config.toml
router_score = "softmax"
shared_expert_gate = true
init_std_router = 0.00679
tie_embeddings = true
optimizer = "muon_variant"
lr = 0.00858
grad_clip = 0.5
batch_tokens = [65536, 131072]
train_tokens = 794700000
steps = 8356
dataset = "wikipedia_en"
Below are experts of layer 3 (counted from 0) of a mixture-of-experts language model. Rows are named down (a neuron's output weights, with its number) and show model dimensions 256-511. Each number is 128 + 32 x the weight over its row's rms, rounded and kept within 0 to 255. Numbers have three digits each.
Before each expert's rows: a language model's description of what the expert responds to; "raises" lists some tokens whose logits its average output raises strongly, later layers aside. This comes from a sample of Wikipedia text that the model never trained on.

# expert 22
Mixed verbs, suffixes, ordinals. Miscellaneous verbs, suffixes like -ing, ordinals such as second, and words like between, throughout and war, often in military or sports narrative.
raises: ",", " on", "ed"
down0:132154083113167121152164110083151146176154098171200132118115143128099193128079148161124144106085179138138223124150075157093117161156117095086122125051166138118093133081149122164167107159137096123130119143171136140092138053156168147101128180086134061133118077161150177147158093119182152134118175162171112118107193083034057157118110087160163143094101077063132145141106136120147150104177192127129156080102127118059064177143129112064147111107132172066078085159137164165132094149120180135113129140214170130174134116123133113161139133070107125129123129121088120095135186146073083141142106103137177121150154143159116093100138130111114101148104191144105140102086196129187126164143137081204106109130147169121159114183117181115125123101105137135080163142154166177150155187155113
down1:128052124129151114131129155110136064086133113138112133122119126145110133134193192118157144107135097135144154119135196158172129116109130167117088103141131081173124081097055160115149162102168135121149124149083152149178169160101197130068100125179102142108126176141136147064047154090165177198162119129166153166080125069093135107077152151155079111100056134147104046097136146100084120093133151107163183124112161087132137098189113176124167128132076085100175135129170112124162142163146123158171106128127131126090144154096098134118131154127160126141104080104199106137059090135162126156127125091169127103120103180129137092195146134121114088149088167184162137063092068144088137130120088070062132144169117162081095154107127117146103133119149049129166067123148140130091143095157132
down2:088180157113137123140152134148172115112154115087162087125140087068136087074099102105137129138141063160105115143142219144133062173119103106180213136147092116107173149141120097131128135126167158144152117149156098184131106117123127099075109078216080115173128115176174151135127124121149137117143193169121106150147131072191137111169166124154195090157125162090166137150170071161141098122137087103135144129182154098131140133126150148092087193130120098163169074126200123199101139093119101092136127079171159166082096133168172172089143156109170102110113172161099120124219119079171100167112142105119167147088155119102110087154177133126136086128070127107163129126137175139189117142133146180047144116145095099128139142162113154185074120061131146068132171132089152112092187130121187
down3:137121119133171164129158148134178158152153080165174134099099126079091095157118218191147150077119172112121179171084083142107127165110114100141120138147157172139114134111099086061089104137089077142099126139166094146134060134128108157118135121120117082165154118064084141151128112143163155164120104149159122154152081141173157164122098188122139162109066165136102107126149170096109100117113140094203101125135144169069089125183155134120147141164127156120150129162114127118129086133091180135144153086106142112098146141110049161127096110175075055193151097093134096081202097155116049085071131110112139153119155158182151152080135094122107130066180157082131123154127165155128121086084071153165059081204102118142124142175121079105142174077121089142112011133151110206123123172145118
down4:183098149151146080110167141100062109125187210122108130109096108143118159127123091133170068108136104070104127122114201128106141143179141139096086177120131129173134148118119163143123129179163143155069148161141166108142144130061131151145133105161104111133152091141118122103095103154136138132145103145179116078149116225049132069144110170108151108114121150167134082128134195155140127105148143178136140128104068102103141156155177136140204149087080059131105092138165116183079146165130138093097160101119130016131142146149101150063149146133086108062067136147148068189152085110165070124161087103126136098103135117076138157119191122145108145146132077063136136130146153137177103155160141150090080101117152122150086130125089097139169162127096145121096110134168150067149123103087117
down5:106138101129095119115129124086066167112127095131079127109117166127110081077123154148122108141126088124162166119165088128158116129126214133138100125140118105108110149129137090053122118103145134126155113142083135131126081176121142134109130209089148186068124116089173113187122120112118135117083081169118100109116107079128137128165114088114054124119113159136154114143109091156169129135137147125154153065152140139136170144123091091143152087140094117150131115105136177129175141111101152062088088103192131152146115150080114117125101114111158141129132128123142172147115144104121124110107153126211175072134192130149087116091149122157152156172067123094092128142148135172148126146111191175149202112122157085127162184123144221119129190114163105080128159096128103072201135108122193
down6:128071183091146119113122108159094155088169130125143141173141129130116127111089097115103108094106096102162045115107152145099136198095141149123159194152106119172118124161147105123129094182128124123167151160124084140116039132114136131183092138110115166119079121094168126181089139153155097065171099099182107162132105122106144143147107130155142146123110143085141115088182143084078093085159114182113143134109119092063136102166184137137180118114184162112132095154163140109098107146099091097048131150172151138082110199161122165131188092069124129115146062129083084153155131086108161113133162107058172172112093148137097114120159160120159125179122131139128157088090179081083092143111159085141121086117058147147134094155137116088114099119158157098152147148129163123096114180188119
down7:191070112161133134105154143167143108118173141116112124110069065141078138107152136147106130113120062088163103127165110093161162122136088134077061084104096156107135112154115085150065142118129055099083108095080114128144088146153123093155127130124109144144079121101130097138112139106138119087166179144131131135113115035089106142081085184147123186151203150173131134174097132130190158085174125154143140089152133167154117094126142127126140149135159141150127129107100153141151139097143089080063116166123131093029149097038094108151166113125075126114119159076147122153143129121152120172161120131104144179116135218129204130085061142078111122067106137166124134154122127126186137134150156139131121173147099098108111168081147132119102108105155150166142102067107127167138123159132155
down8:134176072149181073132142165152126091091087142150133089076099143184090148132094139129121132129198087030187246070171156125145078113122125148176138153073136113105112088112152098135128132089167106162113052074144098191028133168200140037126131162137169105148116199147107114171100137079134094122120122149135049141120076132134035076102109145133116167134162083094155134120135160097113151129133140147100124106138147125088170155108167133148140125110098164040119150155067101144137210208192133108161133142157122165175132109139142066130095087176117149191078103123149115113129133101150119135120101145213113107104153164115139106207149087106092126089110108156129105153152101149149148121109093157135103157117167139146167087149165131063148103094153112164151159158082147166128158151100108
down9:122110165166205154083102130111122141133138157140186138094130154155126142158082078123173134096129133122120234127120100155206163108084131137140096147112147126136107056109157115136128113116113010092145083118152086102082127101103142157144087143115166127105088144129096078092127111063133105119101152162166066155123054071114110115139163129133138099101091159133156160102152151149143122098092152134144128145100124123119137137113129094095110096120106139155142103130133183100110101150103137173139148109122085086108200160173121061128103203155105151114145115131138110134145086089137101063172188136100132118140164094090177115150124192112162142131154141154072112147146128133152161111106037145213123123146152085180105144153124127041140115087140093114101052179150101157155091125119089
down10:114086119112095125089136106081141096097096133088136203192099142126126177157116063119199173179139158139203102126117081150105096171071070197133150127152138061139142141157116125142121125175095055115114093067132103113089084181056162129116101165119158106074143135083157100103086156208141112136102183165105175151146076112092106119167082067177172092132096242120140121126117114105114091142126069080135134160146135129185098166147091113100150163082119114084112121113169091135140163090127087067135164088122100116085108149105120195085143104131097097090147179174103131100146122050144132068116151148125072217181143150100169123151186075149097143104091098195126083134114201135156156104133055140099094129162070194100114113094166101104152151177094116131155110049111130147136146145086069
down11:157154088171113141096129135069057130124121079187164148146139158129108183148129153108148123189068118180094172128101153133109130127113135109154149082193066156080180125096085136088113130165125109163160110135102130127090150115120084081122132118107145114170159106076123162114126128151115140143126135133091166084129144102134219143169114135122081145182164073205100069138145126125152131124099115108125122107130086111086107132145145138115117110061140083127100179141066167080144122104125119170138125169117187123141084176051077142147072136190137173134197101092115089109107083119081082173112140121137136104108077126109108142066130131156109082065137173056123121089128097102138118161159150152126097075094115158099138171108124158145108096125131072165103110103163153112136127110144156
down12:069122121108172142124050124129132118159108102085114107093148096124162085140093154095081180113099107145133185128127119136168105141137119138108128151115153194179100073102081137112150207121117137133110113122101120153180145176163134201159117126092141139114145232128182104119113147135169188110096079146093106104122136085163112088107178104109072153084102108097181123093138126113137151195173158174115186168127077107121137108189101160105089184116148151190088109111153121176103113173140135167101126137106171135091115151132185118176144152131150081126120122082130144087166098124145174177206119120138156109119133134124150098098105099129101144089118060142145133138114106171131173080101110093165115160125166111147072080162138116091144109167185137102126114199112183103196095186107118
down13:133130178143149143095128136137145137133171104142108108054112089118093111113109119198184101061139160144125120191122095142065102099113123058166172131092146057156117202079156101157140184100080150173190157104111119158101056099163176123112135167140115092194136100088078120107101072136079125112082206150158178050149145115157129178095166153208121072094114105092137083099165126187140173093117092167113123198098173159140122149174128129145131125140157134110087136136118143073162139158152122118161143078117081111130171123119132102156151123089079121219169121089177131121157125115138057121135135111135116076155062150128086100207124138158156152107169085136147099109189144165161136091112175079114136123114112129152118148022123121149184125150144142149137158170143096121136184093126093
down14:192097174108166166141190108094079116107094199082097096140103126185138172110140166095124101136090148108080073147151081123090169077112108142174108075122131130110144133119125144130110121076130116125100136065163156142124089110141121179140074120078145168127122173106124145148134169145142124110158119171117099125175156125153129116091167146109108116125156103177078124189117108155104134097159118113156120123164145121164134112096088140130154141146154127109103149169123136158099160094154157093148109148051153047141113159129156028124186156135211177129089117130087128150117160096155184150136071156118112141113056084112073133079139080116178118190132140106096106147134130157177130094101167120185085168105063097098069170130128114157134111056119119128091130120175191096136130119113157
down15:169084133126244107095094157107150114157081126139079138155129130166099109117109151071176088117066147139111121101128095082140141113150140139133104134120134130103127074146077076114108065144095128112191124113222134098141107133137156150175096113162171075105118110141167121114098159139168120145117185130092195092155150146067121133139113082119211076093123114119132128101103192070094190183081133149161129146186115136195120149132115110101101000107135186100106157137149092176149113108181052105112142109150134141115074166078172093123161125132148073107100142160142155107099093134116083117174118162109136105116131078117104166115092133144135100075106163101124129158141108084209175131116119154152135161143166133112132111128108065152129201166145147186148112119139141107109152099147132
down16:139174085135126163092079140169155173132117162142082152104167119096156145149123032089173155143136106088192115067141153113077118123155135083150091133069155124128127118129132091143086168162120054091172122142179121105137154136127142162070147124105075130121101111028071112095066160106106125175141083089161100155201112065184142135135149143152132124148106160101099148141110148085112089168127120094193085159096163194104094137105136060115183138159173119135100161055144103094129060112185117121161116113127105142072126112116124100101122152084115104114146174180115141145118127145110143103095157117136171150153089141167085138130036113115170108119153130182209094103158168132111128126101123134154120091120197118122130129101156054070109111108005203220044130121136149105129126126082116
down17:101136194173096148137112108143109191163117108114156096156157133083097199128092140093133144162134099137126087146162088101084159078093097158120128097187164146156189105109072128073140182217153082126146183090132162107088130090153161145116095144209119151167129157097109145122147120121118070159132156107166121100049174115101104120168104159151201189124161088124136087129164164160082040114121119112087172112138120111132119098064136149105069119059143111144148129169119134145134159178129119093142110128148170131115119178101178117117103143115094078077162145145076089073155147072162152106119187136093177169150117164134160088186154111141115068118090109095102097139175109047099119057232070129161132196069095147061169054176140132160096145165120118094161154155123138105103134162202110
down18:156150142127115139098123111153156128146127080166124124115127128095185114167120128101107112179092142190157129161096081150127142128117109055091120130105111133139149115155089150128152168142086151158209131086179104095063155148129132106105119116068121100125142101126117148139117077146123116134113130140083077080072130049163095093129153093054103189114140167116168088106151126144099113145147130154127115105086135164131150203153192164132108083157141146130107027145168106169144121122130144123076122153144135131095144125126162151087148120097159117181145165121105132162110101155130133159119056144060087105101165187116119099132124165131151124152057124072183130119100173054124140148186149156126150114082113174123055100051154126089162112165112090147147180075146135129163085161092132
down19:176129069120128152056116098123081159101117158118198148106135179182160079138156104144162074083109128107115126103091161120122087181083039149119162133153099111154132165087148124112147136154129111123081174101087134064122089106117168071177121147139141105160149108140160134122142141147171071074099119215159125145089124101111054125137177078114053075122114166183179083126124113103117134175103144105156156102118137113138171137131156135119182154110113135118095147106145097172108128139157104172221100114164126111121106130147137135119198137141152148191093079126064035115162149083127103115138153177163159135147130117114175114119132137102157198106138124116176118106178134135100125159165178158153147109109171117099106151140134136147108115174159081068110143164110140115109084193119160
down20:161139141153145082099106068162119115164158088176154170102120075132072100163114107128148130132139074167144129133128134078122197142149093145109171119136100118064072143138161121163084151103141082119122083162077096138163125115091189114138048154137192131111090116117100113150119140096164130109059144147096164157027090177133111090104114140128132159163088135160082107144138162077132121050152099092115151131161201111100123137081117137105124129113175099102100106102134086118197198124131153175157158164159121094197153155136096101132115143084118166048126110141139151133160162081092143096142089172172155093139104147175140097114177070111134123156153110113065107045151072134096139116116174127091191139103181145100131126083145081162167113223103171083131116130181107122167088124089105
down21:173173083100153084111113163129141140136144186146145164146121112127112222152139143100115162100066166155163129136096123129160107169145126148052108074140152141152096162135100126139147122109114101165093125080080091133106142179157078174137104085168120116128115199110166200190099123146130149136100136110130091132152063142027150107118090167121097140116114086080113127081136100118061102114083123130141139135140143120165178100165126137171143162103102133122119106172154110095124127196101070181144152133068108085045192149114094158119069172122113168134120117144179185074122114085165070154181124102146156185121158124146143088098125180083112171109078097136190132136148208103132128078155132175158074158113120110153156116131148079137120184087144156173114214173077179094086140112140192
down22:099140094158126095135091156092171098141160074136123091107154136112093129060095194098244146115149078126203149163144118110137139124174133142089119161145168086146164145147078122171152134157177083147114149152128142109128121130078095113135073162094111163182118172124160117155170146123099108107144172154120106110162168168154074125142145151124108171142158135159133103094157113110198138148185090134191094136108111118126095151140148110089132166163148176077119118118086156119151153132182100176124131084134211137143148156153141096126129144091086097129166191080128135094071140141094154133146129054108111195089165123144079126155127092079069148177106117076108139102116074165139089141079134160090175072116146116110119119137181132104136143072091147142126118109090143120170120161144132
down23:147110101239164155125102155072105183138117120112084106119141137225112083082140112133100105103083167116138087096111098104121107152065142105062063140153129147134132095158165079091135135113143130178105157150105151163177082107124172118080147119116130098125098085119112159097179093181108140112086144144098175177156079183110141208170019125149135141111119137185128138096168139050185075141141125136124028146100146075179091082152079135110168088177138121118116060119144165175149112123168129151091137143097135145081157110145118154123145074076125177121129171119128140137121155073180119126119137161078056127138100107121121118086091110118119067125101075108131125098089111106138119079061161091109186139135163165118161097139081027093154102114051131106079123135172153133123150097142132
down24:138121152135141131147046142123127137113105126101150056147105152150129092122075109145151147087141167183118129120133086147147170143174168137155174155107074107151099093065098174148113062106086087130111088126151169139152122097092056088147102148146128124120129149113116108162146181160138195099139115113082062134105146135142182091137157187093063124144114086119176114167140073138111087146125132070168128084130138073162118149174118141176127172136090111154180137082107118126117124064109072135136161164175073132140136193131139130067168156094127121154105140116118114117086157165112103154101073146147144127158121127141107110107156109149131094088152202121077179183126108144147127177113110172140099163115122168114068107085146040112136170127168113063117105170141083145130121142113150